config.toml
n_layer = 10
d_shared_expert = 0
normalize_top_k = true
vocab_size = 1024
tie_embeddings = false
seq_len = 1536
steps = 4763
Below are experts of layer 5 (counted from 0) of a mixture-of-experts language model. Rows are named router (the router's row for the expert), up (a neuron's input weights, with its number) and show model dimensions 0-127. Each number is 200 + 20 x the weight over its row's rms, rounded and kept within 0 to 999.
After each expert's rows: "comes after" lists some tokens at least twice as common just before its tokens as in all text. This comes from a sample of Wikipedia text that the model never trained on. Tokens count by the router's weight.

# expert 2
router,215,197,212,207,171,202,212,211,179,182,174,208,199,210,188,197,197,206,198,194,203,186,215,237,206,198,220,217,206,216,224,217,247,204,199,240,177,194,204,187,223,202,178,197,215,194,169,231,193,187,236,200,202,189,194,183,203,203,179,222,188,165,192,155,227,179,201,178,215,189,164,229,227,169,181,218,194,169,215,198,192,193,200,207,208,183,180,221,192,210,165,259,229,218,202,198,202,193,229,214,220,167,165,189,182,207,150,229,216,219,207,219,221,193,189,229,177,220,199,200,170,214,189,219,212,223,243,206
up1,178,179,202,193,209,202,197,194,163,216,189,167,192,191,203,182,195,216,178,200,208,218,191,223,219,204,225,183,173,162,206,165,217,218,215,222,183,205,209,200,216,212,229,236,234,237,181,167,182,207,199,207,182,199,153,195,218,184,205,199,172,196,195,232,196,226,221,182,202,197,179,218,215,202,182,200,218,211,224,177,211,210,212,224,194,208,165,195,212,220,178,232,216,195,188,178,230,228,215,199,173,221,205,197,217,194,184,213,211,175,230,196,172,175,180,213,193,201,207,177,161,177,139,194,150,221,214,210
up2,202,211,194,205,196,229,216,192,218,171,162,180,164,199,200,201,197,155,212,175,210,200,171,223,182,211,192,214,183,197,207,193,239,230,209,196,228,230,204,209,171,178,212,200,218,209,210,215,194,210,202,175,207,199,202,171,197,188,226,250,217,233,182,192,198,197,201,202,213,202,205,225,236,184,180,226,216,194,188,214,198,217,232,178,214,212,191,214,200,218,227,240,212,196,229,198,241,179,206,210,193,159,183,169,167,240,169,181,167,184,167,212,200,188,210,198,233,194,214,212,172,184,177,231,203,197,199,218
up3,225,162,202,221,197,200,217,180,146,206,180,158,206,174,219,209,202,205,179,221,214,238,191,220,167,199,220,208,202,212,217,194,181,193,204,199,201,229,206,157,180,162,201,201,223,238,175,171,195,233,196,192,176,180,209,197,226,222,192,181,197,184,225,196,221,178,207,197,182,213,171,242,158,207,187,180,199,165,201,202,204,209,223,207,192,190,183,180,200,209,216,211,191,223,193,225,174,180,211,200,232,177,176,222,191,171,190,228,195,196,216,246,206,199,206,204,177,209,160,201,189,218,179,217,176,195,196,178
comes after: ",", " L", " and", ".", " l", "s"

# expert 59
router,195,205,199,211,171,216,170,180,198,190,213,198,187,212,206,194,193,191,164,202,201,185,236,201,227,194,214,239,191,211,214,208,224,185,179,206,220,222,191,178,217,170,173,201,212,198,218,211,172,201,225,188,222,230,218,214,196,213,183,248,221,181,190,167,203,198,226,229,152,161,187,198,195,189,169,179,185,179,220,213,185,215,182,203,171,204,209,195,219,199,162,223,171,210,192,142,186,203,221,174,213,227,186,178,208,190,192,256,210,208,208,216,168,200,174,210,198,215,204,192,182,192,170,204,190,217,213,237
up3,184,226,239,228,175,190,202,207,186,167,137,171,187,201,189,208,212,211,244,173,191,223,173,180,195,184,207,240,175,230,209,192,226,171,213,214,212,206,222,180,181,214,193,181,212,195,211,201,204,192,188,206,221,208,187,177,198,191,212,191,207,156,193,189,209,213,195,222,228,225,168,188,200,200,198,201,225,166,218,214,157,208,225,165,221,206,185,206,200,177,207,219,194,146,192,217,226,218,199,196,196,207,171,180,210,184,226,222,187,218,203,187,216,210,181,185,218,222,175,175,189,194,171,218,180,218,200,211
up4,211,179,177,188,191,210,174,174,203,171,220,205,182,235,198,211,193,198,200,226,193,210,199,241,193,209,206,184,217,189,221,206,194,225,203,180,206,197,188,200,185,167,213,252,201,170,161,188,201,167,222,191,213,183,169,209,156,168,189,237,202,219,212,236,228,210,203,172,200,217,213,147,191,192,207,166,209,192,206,168,208,196,212,242,188,216,165,188,205,187,215,164,198,186,195,183,215,238,197,192,240,212,217,208,219,204,211,184,197,185,198,188,207,179,211,193,209,211,164,232,175,170,179,184,201,190,204,203
up5,177,171,230,225,206,185,176,227,148,242,220,163,213,171,208,178,210,205,211,207,160,201,222,180,231,210,191,213,204,214,198,203,225,215,173,234,197,206,165,225,168,203,241,230,239,208,221,193,186,201,160,201,206,216,192,173,218,213,178,224,228,185,222,206,180,206,206,174,208,221,206,164,195,213,192,204,205,173,186,205,184,196,219,218,190,235,200,212,195,210,240,187,199,212,212,179,215,208,202,193,225,216,177,202,201,199,201,189,243,208,229,205,212,203,184,194,177,218,171,178,194,208,202,203,159,192,200,189
comes after: " of", " in", " at", " to", " with", " on"

# expert 63
router,235,198,229,224,230,192,207,196,166,209,174,200,174,195,172,174,174,208,199,202,192,184,183,226,173,179,186,193,213,184,198,203,197,169,227,221,230,212,201,206,226,177,162,192,196,202,180,217,182,197,181,188,227,186,196,197,226,228,173,219,209,205,224,175,186,174,194,172,219,206,197,208,195,203,200,196,185,217,249,211,170,240,183,216,158,201,180,188,182,224,225,223,220,229,183,231,176,197,213,167,190,210,176,194,172,226,176,199,217,217,190,245,203,223,163,199,215,217,215,216,208,191,198,221,197,201,231,218
up2,213,220,195,188,205,202,169,186,237,178,200,215,214,180,197,211,184,199,202,212,221,155,214,177,200,172,204,223,206,196,208,200,204,179,251,148,200,201,166,191,191,218,200,204,213,188,204,192,204,229,194,187,172,171,215,205,208,190,205,196,164,201,200,207,177,235,235,197,200,230,210,198,216,166,202,182,228,210,220,203,216,222,199,158,189,180,194,212,215,210,168,220,177,191,170,228,145,179,226,208,185,220,216,164,205,175,211,180,203,210,190,179,187,187,184,235,176,188,215,161,222,190,199,199,200,237,221,186
up3,173,149,210,201,190,220,195,200,192,204,208,205,217,211,187,183,179,211,153,213,203,183,193,240,198,181,230,166,219,228,203,209,221,211,212,225,159,191,177,208,164,171,190,204,167,234,162,190,209,184,195,201,214,200,229,195,199,220,190,198,222,179,193,223,177,220,191,167,182,211,201,203,238,209,206,176,228,219,220,183,190,209,182,209,215,184,146,200,186,206,247,196,210,223,216,234,217,203,208,205,207,191,208,197,208,204,190,171,225,205,202,180,221,168,171,212,218,211,173,236,214,180,198,204,185,196,167,195
up4,171,214,184,190,233,209,218,213,191,205,195,179,188,209,183,193,197,186,207,164,145,196,199,225,210,214,197,212,169,193,180,190,223,208,202,201,272,179,182,197,227,177,183,186,176,192,207,163,162,222,232,197,209,167,208,192,196,204,185,200,221,186,194,204,173,174,210,187,182,188,192,230,234,206,195,226,204,196,200,195,218,220,196,219,208,208,214,153,219,233,201,206,180,170,203,188,184,180,170,156,188,175,189,198,199,176,216,201,207,217,181,186,200,191,210,249,207,237,192,209,191,214,234,199,194,194,173,199
comes after: " ", "S", "20", "P", "I", " I"

# expert 3
router,226,196,220,165,205,198,214,208,175,191,197,180,191,223,189,187,176,247,203,210,187,185,247,212,212,175,207,234,216,216,215,181,167,226,208,178,216,203,197,144,235,201,185,187,228,178,184,213,181,184,197,184,192,200,204,200,208,220,229,239,224,201,202,213,210,212,215,176,179,219,196,199,182,180,179,221,156,170,211,183,188,225,149,202,212,191,190,201,213,218,191,219,196,157,206,216,203,188,213,176,215,196,191,179,224,244,176,209,207,216,203,235,215,184,200,190,188,210,217,193,183,202,207,184,197,222,168,234
up3,202,202,219,199,210,186,224,223,231,205,206,228,238,236,217,210,178,186,199,197,163,210,206,178,182,225,201,216,201,203,202,165,216,205,198,174,177,175,199,169,211,178,209,202,184,179,198,167,178,213,211,204,248,191,177,172,175,188,168,168,163,202,199,187,184,173,167,205,199,226,195,220,200,199,206,202,209,174,185,155,217,244,192,223,219,181,220,223,205,167,196,200,163,194,189,153,226,175,196,181,191,205,235,168,194,207,198,197,198,184,211,173,205,214,217,179,193,195,189,191,186,169,226,190,211,216,183,217
up4,227,208,220,193,188,191,186,175,190,220,189,176,213,176,211,173,150,230,178,186,191,186,217,172,197,208,252,241,202,207,186,243,200,224,192,223,184,193,210,168,220,215,194,205,244,193,178,197,220,176,206,181,194,184,217,184,223,197,177,222,152,219,221,214,178,218,214,192,189,217,166,208,195,192,204,227,170,190,218,209,170,213,196,153,208,207,213,197,204,182,160,205,199,201,188,180,224,176,218,210,181,176,220,165,180,220,182,207,186,235,202,204,185,208,198,196,211,191,215,200,195,213,202,223,160,221,192,209
up5,230,206,161,196,197,173,179,201,187,181,183,209,215,233,224,142,197,216,223,176,196,214,180,189,229,216,218,223,195,166,174,199,202,161,195,218,205,229,208,204,200,181,219,180,224,184,210,216,221,164,204,210,190,193,199,203,215,186,183,200,222,187,216,181,212,183,219,206,199,205,211,211,201,195,236,231,198,205,210,174,199,189,191,240,177,211,200,209,174,178,207,233,196,189,228,212,190,161,174,218,195,206,188,233,177,208,179,200,198,206,202,189,206,200,211,201,155,227,198,222,174,185,187,168,240,223,176,255
comes after: " |\n", "\n", "0", ")", "%", "1"

# expert 95
router,220,205,206,159,179,183,191,236,175,221,222,200,186,180,197,229,200,197,201,169,227,193,180,219,177,179,219,238,214,216,219,213,203,188,234,205,234,225,202,189,203,194,195,213,205,219,171,203,200,157,203,165,185,213,190,208,213,230,191,240,212,187,209,154,190,212,222,156,188,233,210,217,236,189,223,200,185,203,247,203,178,211,172,190,173,191,199,211,201,184,191,202,192,192,204,197,225,147,211,209,202,211,192,206,216,229,200,210,205,202,208,209,209,210,224,180,199,192,235,170,214,192,188,202,185,204,144,203
up6,162,167,178,183,183,201,206,191,180,214,165,202,176,198,202,180,202,218,243,205,241,197,194,185,195,200,180,200,173,203,184,209,223,217,234,232,218,209,208,166,202,182,212,173,162,214,187,235,176,187,200,199,204,244,184,225,185,207,221,189,207,174,213,161,153,194,210,211,222,176,208,198,184,188,187,206,195,198,179,205,182,224,210,209,190,178,182,187,225,187,213,186,259,193,180,181,215,223,234,200,188,192,184,191,193,184,215,220,180,178,216,197,191,235,184,199,208,221,227,177,180,195,197,205,192,189,189,249
up7,186,207,214,194,223,217,191,206,194,208,202,198,157,179,224,181,232,220,205,200,177,180,197,202,186,194,184,172,229,215,204,188,213,222,226,180,197,203,186,197,194,195,176,213,174,213,186,214,191,160,225,162,192,209,199,172,208,212,197,192,238,180,194,192,202,184,221,208,188,225,205,229,190,195,256,203,149,201,171,193,195,210,190,178,173,193,206,195,188,197,233,240,230,179,208,142,232,178,167,215,218,193,168,180,203,186,172,199,179,186,168,219,197,203,195,191,191,191,199,164,203,186,228,219,173,213,224,182
up8,198,196,228,197,208,187,216,176,217,211,190,188,161,188,205,225,181,203,162,177,157,198,203,192,202,182,201,269,206,192,190,208,221,214,196,192,211,203,200,205,192,185,215,203,201,244,191,158,196,191,230,221,194,179,223,236,203,205,189,227,207,235,195,172,196,216,220,181,203,204,188,191,234,206,224,231,142,236,229,175,210,210,189,211,165,195,197,219,186,191,219,191,219,197,192,234,202,190,211,214,217,208,182,186,217,204,208,243,184,198,220,199,207,209,213,180,213,165,165,192,187,236,212,197,183,204,174,191
comes after: " D", " d", "v", " v", " V", " st"

# expert 56
router,210,212,221,172,165,206,174,242,166,210,176,211,191,207,176,232,188,225,166,183,205,181,202,194,198,185,189,205,155,179,186,187,216,192,203,217,224,197,180,177,225,211,166,234,197,214,170,190,193,187,214,223,205,176,201,188,222,182,241,222,216,181,191,162,204,185,234,193,189,176,205,226,227,204,177,226,198,189,205,220,175,198,171,208,185,196,192,228,206,195,203,187,208,185,220,200,232,168,208,192,195,192,196,179,191,219,178,201,250,190,226,227,199,202,197,202,151,228,223,210,198,195,208,179,194,225,159,200
up1,220,190,234,184,159,250,174,185,209,204,183,206,184,209,239,186,185,217,201,220,180,189,178,210,203,189,170,185,202,195,200,198,203,187,174,188,230,201,227,201,214,226,191,178,220,228,205,191,176,186,221,205,195,161,221,208,177,203,218,222,192,159,184,217,187,221,201,214,209,200,183,240,237,171,232,215,187,197,224,242,220,216,178,196,208,230,195,216,214,192,189,181,221,178,237,204,186,227,173,206,211,190,183,202,211,213,183,208,233,214,201,215,164,206,176,209,217,207,171,225,181,228,214,166,211,203,196,167
up2,237,224,174,199,211,202,184,227,177,215,208,211,206,184,167,201,217,190,190,176,203,209,172,205,211,179,177,211,195,253,179,203,177,165,204,202,199,214,210,189,206,184,181,197,216,188,227,191,197,184,171,175,221,196,195,184,208,210,193,178,220,211,223,186,211,188,204,179,202,162,212,188,246,205,192,243,198,207,197,161,181,236,176,195,208,193,233,216,193,202,188,210,188,203,217,203,222,178,237,190,208,173,229,214,208,218,182,135,171,184,154,213,216,201,206,163,185,178,192,177,195,186,173,217,201,221,223,208
up3,193,216,191,163,200,189,188,220,192,192,174,196,208,216,218,175,211,227,176,191,191,211,191,228,215,239,200,242,193,193,186,226,182,197,192,219,215,225,213,169,192,189,234,189,232,218,199,206,181,192,199,205,204,171,225,201,207,234,234,227,204,207,222,198,175,231,211,195,220,169,228,219,173,209,186,200,210,212,184,213,173,199,166,184,211,192,192,183,217,227,205,195,201,197,173,220,236,221,248,199,171,219,159,173,191,184,219,206,185,171,223,157,208,180,219,188,220,204,218,168,211,228,191,188,170,166,194,197
comes after: " R", " S", " H", " G", " J", " D"

# expert 7
router,258,224,260,211,205,206,210,204,170,198,186,197,179,203,175,215,177,207,209,200,214,188,177,208,206,174,167,200,204,197,200,189,189,173,211,200,231,184,184,210,238,188,163,201,186,203,147,216,186,185,175,216,213,188,189,212,229,232,186,225,217,177,213,217,225,171,225,199,215,225,174,200,222,188,214,180,234,198,195,190,172,227,178,192,179,209,210,210,192,230,204,222,202,204,193,216,165,228,181,165,231,219,180,191,186,232,179,194,208,203,236,217,189,223,193,196,214,210,207,207,194,193,180,189,205,234,192,219
up4,166,197,231,202,220,189,159,220,217,159,188,192,205,202,222,218,187,179,211,218,225,206,180,153,211,193,199,207,195,199,193,212,183,135,202,174,207,206,207,180,213,210,157,198,222,185,198,210,215,199,191,206,204,172,154,198,209,196,181,177,208,197,214,214,209,198,219,201,167,214,190,200,185,175,203,216,198,185,223,223,214,211,227,198,222,195,198,241,213,175,194,196,186,151,211,215,175,177,196,162,171,205,199,204,209,215,183,190,170,195,220,211,223,185,207,191,202,215,179,173,168,162,239,220,181,203,160,207
up5,198,233,182,175,229,200,189,201,207,208,206,208,211,198,190,190,211,210,187,188,192,214,161,213,196,224,207,235,226,174,190,174,217,196,203,144,177,205,178,169,207,189,191,160,223,188,220,168,204,198,201,236,195,206,216,179,218,181,211,192,207,195,245,214,175,223,179,206,206,217,217,209,190,213,167,199,226,226,186,198,210,226,218,201,198,203,201,190,198,196,219,194,162,158,191,183,209,166,203,211,203,178,221,210,199,201,198,210,218,244,206,204,231,178,196,220,233,223,228,237,215,182,190,195,222,259,210,228
up6,198,200,171,230,193,235,212,204,197,197,193,204,196,180,150,175,199,186,162,204,198,180,193,218,189,204,183,254,198,188,179,189,213,188,179,209,190,156,206,213,204,157,201,198,214,237,217,221,165,208,212,187,211,175,173,158,218,223,222,210,185,205,216,197,187,185,180,192,180,215,174,175,199,196,203,208,171,214,221,235,214,194,172,192,224,222,222,180,191,192,211,204,204,215,183,196,226,192,188,179,177,181,196,205,208,217,201,199,178,197,244,202,204,216,222,196,190,188,251,184,236,205,198,245,185,205,241,212
comes after: " ", "19", "20", "9", "8", "7"

# expert 102
router,221,197,209,228,199,196,194,210,169,203,212,220,190,199,147,196,202,230,175,174,232,180,253,236,232,185,177,216,200,206,213,229,228,176,191,211,192,209,204,201,214,194,198,189,214,213,159,207,190,183,222,170,217,218,218,189,211,229,197,199,233,181,185,173,168,221,193,165,205,204,194,186,220,175,194,198,209,168,194,199,181,223,169,189,183,182,198,226,191,223,161,221,202,207,152,175,184,182,204,180,202,234,188,182,186,180,185,205,217,214,213,231,235,197,189,202,186,202,189,165,207,216,216,219,184,225,189,207
up3,218,208,223,212,188,222,219,187,202,215,198,169,204,176,224,181,181,175,191,192,195,212,202,233,164,190,213,222,207,175,198,197,213,156,185,205,220,224,223,189,232,183,171,206,256,195,226,235,163,196,218,226,182,213,164,187,227,170,203,178,184,219,178,190,176,188,173,183,211,178,183,181,228,190,193,233,221,225,189,193,200,227,216,231,180,221,219,205,176,231,214,188,225,229,204,202,210,182,208,209,187,188,225,202,207,218,200,215,197,193,232,178,174,215,228,214,213,159,205,165,205,193,217,203,206,210,196,182
up4,231,192,201,195,182,169,199,178,213,208,211,212,215,201,191,180,136,191,217,178,219,201,195,214,194,202,180,181,213,222,197,210,174,192,208,185,214,207,174,170,199,202,173,205,219,183,191,202,195,203,181,170,183,175,207,200,202,181,190,162,213,241,184,173,221,192,220,181,222,209,198,184,224,212,223,194,187,181,178,221,189,153,160,238,177,202,213,215,189,211,164,206,197,195,213,236,229,199,207,190,256,206,222,196,198,197,164,215,164,200,209,197,184,204,215,196,198,179,194,218,176,189,242,247,181,178,202,209
up5,212,202,214,177,207,182,186,223,176,220,188,203,227,212,205,195,206,210,213,194,208,207,221,201,216,199,193,198,201,190,186,222,182,161,207,240,198,206,234,170,199,194,190,218,192,216,167,194,217,202,183,181,182,189,211,245,212,163,171,187,200,185,221,183,186,195,200,200,203,208,189,163,147,231,171,220,176,234,193,197,190,208,188,231,195,162,191,244,175,201,194,174,222,224,216,223,216,167,191,197,229,223,231,244,214,209,180,210,198,235,191,195,200,214,177,184,188,205,243,194,178,244,186,221,194,191,208,210
comes after: ",", ".", "s", " and", " wh", "es"

# expert 55
router,209,245,194,213,195,190,181,204,167,224,195,203,201,204,207,196,168,213,199,178,202,199,176,223,190,162,234,222,202,192,182,202,202,200,209,199,214,192,157,201,229,191,217,217,232,217,205,212,218,197,207,235,183,187,203,210,210,175,223,258,232,218,210,203,190,176,208,200,227,195,214,175,183,202,188,219,191,207,193,210,163,233,167,173,199,179,177,215,191,197,210,209,180,222,207,221,225,206,230,186,220,190,207,167,181,184,170,198,210,228,194,222,182,193,153,229,226,183,187,165,171,228,186,194,188,225,192,235
up1,212,150,228,199,221,206,183,200,214,192,166,207,257,189,183,204,235,219,208,178,172,183,208,199,216,220,224,192,217,219,203,177,212,213,206,211,205,196,207,188,181,176,227,207,209,236,213,194,202,205,165,201,175,215,224,233,200,219,205,172,220,196,210,207,223,223,240,181,225,204,251,186,192,200,188,197,214,222,222,205,198,208,195,186,180,139,206,184,215,202,196,203,176,191,215,219,223,225,197,187,181,216,165,197,215,182,194,203,200,211,211,218,203,217,204,183,193,231,199,171,220,192,245,184,235,216,172,175
up2,180,192,194,247,223,215,171,175,222,186,194,167,196,205,241,205,205,196,204,200,189,190,199,209,194,227,214,233,204,220,173,206,193,219,208,190,228,191,172,230,172,185,197,203,188,205,191,183,144,189,176,233,201,218,188,177,156,199,191,190,216,169,174,242,200,213,202,214,172,224,176,195,178,223,236,202,185,205,204,211,197,235,203,159,193,190,186,210,191,205,193,210,201,195,197,216,171,199,225,207,178,202,180,199,199,212,209,214,239,188,245,177,230,201,225,170,197,188,191,165,236,226,206,187,205,198,222,205
up3,209,199,208,223,226,217,176,190,196,153,187,214,194,213,213,199,213,200,198,196,202,198,189,166,253,205,198,193,200,227,192,199,224,199,214,189,233,181,195,162,235,186,187,193,183,207,191,199,218,198,202,207,190,200,208,216,203,217,213,201,164,234,191,177,211,210,192,205,205,207,238,187,218,188,196,222,176,192,229,206,202,198,205,194,209,184,188,191,196,227,179,150,189,200,232,206,238,194,193,150,179,203,204,182,175,282,196,179,194,192,159,227,191,221,212,147,215,168,189,213,200,211,195,215,204,199,198,192
comes after: " P", " p", "p", "P", " pe", " the"

# expert 89
router,213,226,204,221,177,214,152,223,164,223,207,217,204,189,192,179,210,206,174,199,198,207,192,214,217,160,214,183,207,216,204,213,204,182,218,194,206,209,159,196,211,179,194,215,226,198,204,192,225,192,204,192,186,208,231,206,213,178,227,228,246,195,179,178,201,209,225,181,220,207,206,198,210,198,198,211,198,225,217,198,181,259,161,171,204,199,180,233,230,203,204,219,205,207,212,194,233,168,210,182,212,190,211,135,173,207,183,219,182,211,190,239,223,169,180,198,180,180,214,206,207,200,212,211,190,228,214,234
up1,222,209,204,200,182,192,217,171,189,238,187,222,225,207,172,215,161,198,183,219,192,238,209,195,209,208,220,244,189,208,170,202,224,219,212,224,188,228,160,218,205,210,216,193,190,213,227,194,170,220,195,205,160,235,221,210,206,192,228,182,207,199,194,183,199,190,203,232,224,170,209,216,223,213,231,218,207,238,240,180,197,238,189,215,175,178,203,208,192,199,208,180,216,229,187,219,201,218,198,195,217,187,186,195,225,205,217,243,168,198,214,232,184,183,178,225,213,190,241,212,190,196,157,202,191,207,204,214
up2,185,146,229,210,182,195,210,201,213,214,236,197,193,208,211,193,198,234,189,229,207,192,220,225,192,191,209,182,206,181,206,197,224,201,214,197,209,207,214,230,218,142,229,212,221,163,189,211,191,201,221,209,204,205,202,235,203,237,191,191,181,231,187,221,202,182,210,208,171,169,204,151,178,187,205,176,210,211,217,206,202,196,185,192,180,204,175,207,215,203,231,233,231,188,186,219,204,209,216,233,200,224,209,190,182,190,200,166,178,197,185,246,193,182,178,200,133,209,202,229,218,216,222,214,201,183,199,210
up3,196,205,214,227,207,189,224,168,178,180,179,207,208,193,227,203,175,198,228,203,168,194,199,195,238,197,227,217,219,242,171,176,213,199,182,206,207,213,229,212,195,221,194,197,174,224,230,222,161,232,179,203,223,190,213,167,193,161,239,176,214,235,163,185,184,201,219,219,226,198,172,193,208,219,183,207,198,214,213,206,197,197,213,163,205,189,237,205,179,204,223,182,248,179,180,205,196,157,187,181,181,191,215,160,200,195,195,206,219,208,187,185,186,213,183,179,193,198,211,209,184,165,215,174,198,199,172,197
comes after: "-", " the", "==", " |", " P", "==="

# expert 51
router,225,196,209,224,186,227,147,196,185,220,191,221,188,214,181,224,196,219,230,176,219,175,183,238,225,144,207,206,193,201,192,199,199,198,213,211,219,185,127,220,207,203,194,181,231,219,211,196,191,193,208,230,212,218,183,187,203,207,216,229,199,176,201,177,202,131,202,201,184,192,183,215,201,177,211,208,207,183,210,185,170,222,181,174,214,222,198,189,195,219,209,213,194,175,205,192,180,195,235,209,246,210,211,173,233,185,211,207,184,194,209,200,212,203,174,194,196,199,247,181,214,191,206,194,202,204,181,197
up1,179,218,234,194,202,196,189,196,215,227,216,180,220,204,219,208,201,235,186,190,204,215,195,217,181,177,188,208,196,205,187,198,238,207,213,192,229,192,191,185,213,198,211,193,201,233,194,210,176,198,200,235,189,192,195,180,172,205,228,176,176,209,218,186,199,182,196,196,199,214,169,180,208,158,214,194,197,196,248,218,207,184,160,187,212,158,146,237,211,198,204,204,213,234,169,175,181,200,217,205,184,187,197,166,194,212,229,184,174,183,173,203,242,200,218,144,172,209,207,164,220,177,179,187,196,218,178,200
up2,213,229,240,206,199,212,189,221,196,205,197,226,201,187,180,183,176,198,199,230,227,183,220,232,179,194,195,204,170,216,234,170,235,179,220,229,239,197,212,201,181,203,207,172,203,229,209,209,222,174,186,218,183,186,181,178,245,214,184,215,195,198,180,230,210,194,228,193,193,210,183,234,194,185,193,183,176,207,171,190,245,221,213,155,172,204,146,194,194,207,188,178,182,181,235,215,209,194,220,215,220,196,229,197,193,197,197,192,213,170,199,204,217,230,215,180,182,198,201,217,195,167,206,196,185,180,173,175
up3,199,207,183,221,199,230,206,209,197,215,231,184,223,207,219,212,215,235,191,226,195,186,149,207,187,192,191,203,211,238,203,198,192,207,172,190,229,208,207,159,204,269,179,223,186,204,211,194,187,212,212,204,215,248,184,191,220,208,187,213,184,186,196,188,202,169,242,231,179,192,200,174,210,185,174,182,203,183,200,226,194,190,192,205,204,241,169,192,202,226,220,198,185,195,188,150,205,200,201,189,232,196,193,196,218,231,208,228,186,198,177,209,177,193,209,210,203,143,196,210,200,220,185,192,170,188,196,165
comes after: "ar", " c", "ap", " H", " C", " h"

# expert 14
router,222,201,265,215,220,173,195,190,142,201,201,193,221,206,196,193,186,222,205,211,216,196,192,232,183,186,198,199,245,179,194,215,186,179,223,216,247,199,200,204,213,179,178,196,202,210,180,204,194,205,191,212,209,190,225,215,254,254,179,216,240,188,208,204,218,196,220,205,205,204,181,204,219,206,234,181,214,220,198,213,191,211,193,186,206,209,203,190,204,223,198,227,226,218,191,211,180,220,200,182,211,226,169,198,189,212,179,206,178,224,197,227,230,207,180,159,207,218,231,189,208,203,190,190,187,185,221,252
up7,178,211,220,167,204,200,225,203,152,194,183,208,183,199,206,217,193,226,203,199,217,198,281,219,236,217,184,200,202,196,149,209,202,192,196,217,229,185,157,195,183,216,240,159,207,218,218,197,196,214,224,171,188,237,203,211,207,249,168,225,236,172,210,221,192,225,185,203,197,211,192,186,214,177,194,177,191,206,193,201,202,185,192,164,221,201,204,188,198,183,204,170,216,230,224,212,211,204,210,226,218,224,193,213,217,160,199,212,207,209,217,205,201,190,191,205,172,193,204,200,186,205,216,190,182,200,216,207
up8,168,211,212,182,173,194,204,211,215,195,178,218,160,237,181,196,163,213,172,214,160,194,216,209,209,220,211,178,205,150,187,189,175,196,208,180,199,174,217,228,211,188,235,215,227,207,184,216,204,205,225,195,225,206,200,217,209,239,178,213,234,180,187,176,170,188,214,221,185,202,181,195,235,231,169,150,196,193,226,208,206,234,201,201,197,206,186,199,205,166,175,201,214,222,183,169,213,186,190,191,217,197,174,219,218,214,175,194,192,176,199,234,178,229,207,197,175,221,205,178,211,200,208,201,192,211,240,198
up9,188,196,223,179,240,226,194,198,162,217,187,207,209,205,217,204,238,218,236,211,199,229,205,199,199,176,194,213,242,216,183,195,200,204,222,175,198,194,231,166,204,197,197,190,169,233,179,179,208,215,197,189,178,215,210,198,185,184,198,180,198,187,180,200,184,193,191,224,228,174,205,206,198,178,162,196,194,213,221,177,192,180,184,188,176,212,180,208,199,183,237,235,164,160,223,208,167,215,238,204,198,194,192,220,203,214,200,210,196,195,208,179,229,177,155,216,188,153,210,214,200,206,210,248,192,159,225,211
comes after: " ", ".", " (", "4", "–", "5"

# expert 48
router,227,193,206,194,187,169,179,191,197,217,204,206,181,228,207,201,201,206,188,213,193,178,228,214,211,175,191,226,213,203,192,188,211,215,180,225,214,199,197,169,228,175,207,207,205,222,216,263,179,204,183,178,187,205,208,199,223,250,197,211,234,163,191,166,191,206,207,200,164,189,190,202,210,186,210,185,226,181,225,181,198,212,183,227,203,211,199,198,212,224,167,230,198,213,171,181,174,230,229,215,209,205,190,183,220,194,165,237,204,229,187,256,191,206,180,202,231,178,208,183,187,238,159,200,191,211,193,216
up0,197,192,219,201,206,231,214,203,202,233,179,203,188,180,227,197,181,183,212,142,169,191,178,202,175,183,199,193,215,226,196,170,187,250,165,232,201,213,227,194,176,187,200,197,221,180,223,196,196,212,173,195,213,190,244,200,210,187,200,186,191,229,182,197,196,205,217,189,253,206,175,184,189,231,178,212,219,194,197,205,196,226,210,196,196,191,188,178,175,189,193,207,204,218,192,210,185,152,201,180,188,173,209,173,235,177,203,186,199,198,166,170,193,227,216,198,196,215,207,187,210,230,143,179,207,176,177,212
up1,210,215,197,196,203,180,197,197,189,209,223,194,219,208,179,224,210,177,167,211,198,230,185,183,214,189,218,160,216,222,192,184,183,253,192,187,210,162,199,213,202,189,201,164,224,197,198,203,190,228,210,241,237,186,206,199,233,204,198,227,217,175,198,165,219,224,211,186,194,210,211,193,184,201,224,172,200,190,206,171,182,218,221,191,193,155,199,231,189,207,199,177,182,172,237,183,177,218,195,165,193,209,210,208,185,195,244,181,171,239,193,236,186,213,221,169,193,225,179,183,206,186,214,210,227,217,230,211
up2,227,184,229,208,216,184,186,193,205,221,210,187,231,183,217,227,206,211,214,186,184,220,192,201,187,219,198,201,192,211,236,189,224,175,197,229,211,177,193,168,251,175,198,224,213,219,190,165,127,225,180,240,200,192,207,215,194,199,179,198,193,201,183,198,184,219,239,173,211,219,212,198,178,189,234,176,222,196,198,192,228,240,191,237,198,189,194,224,185,206,172,211,168,191,194,201,208,213,219,204,172,189,167,181,195,208,204,193,225,174,194,153,212,209,219,204,181,193,171,197,213,189,187,222,183,204,176,191
comes after: " of", " to", " in", ",", " on", " that"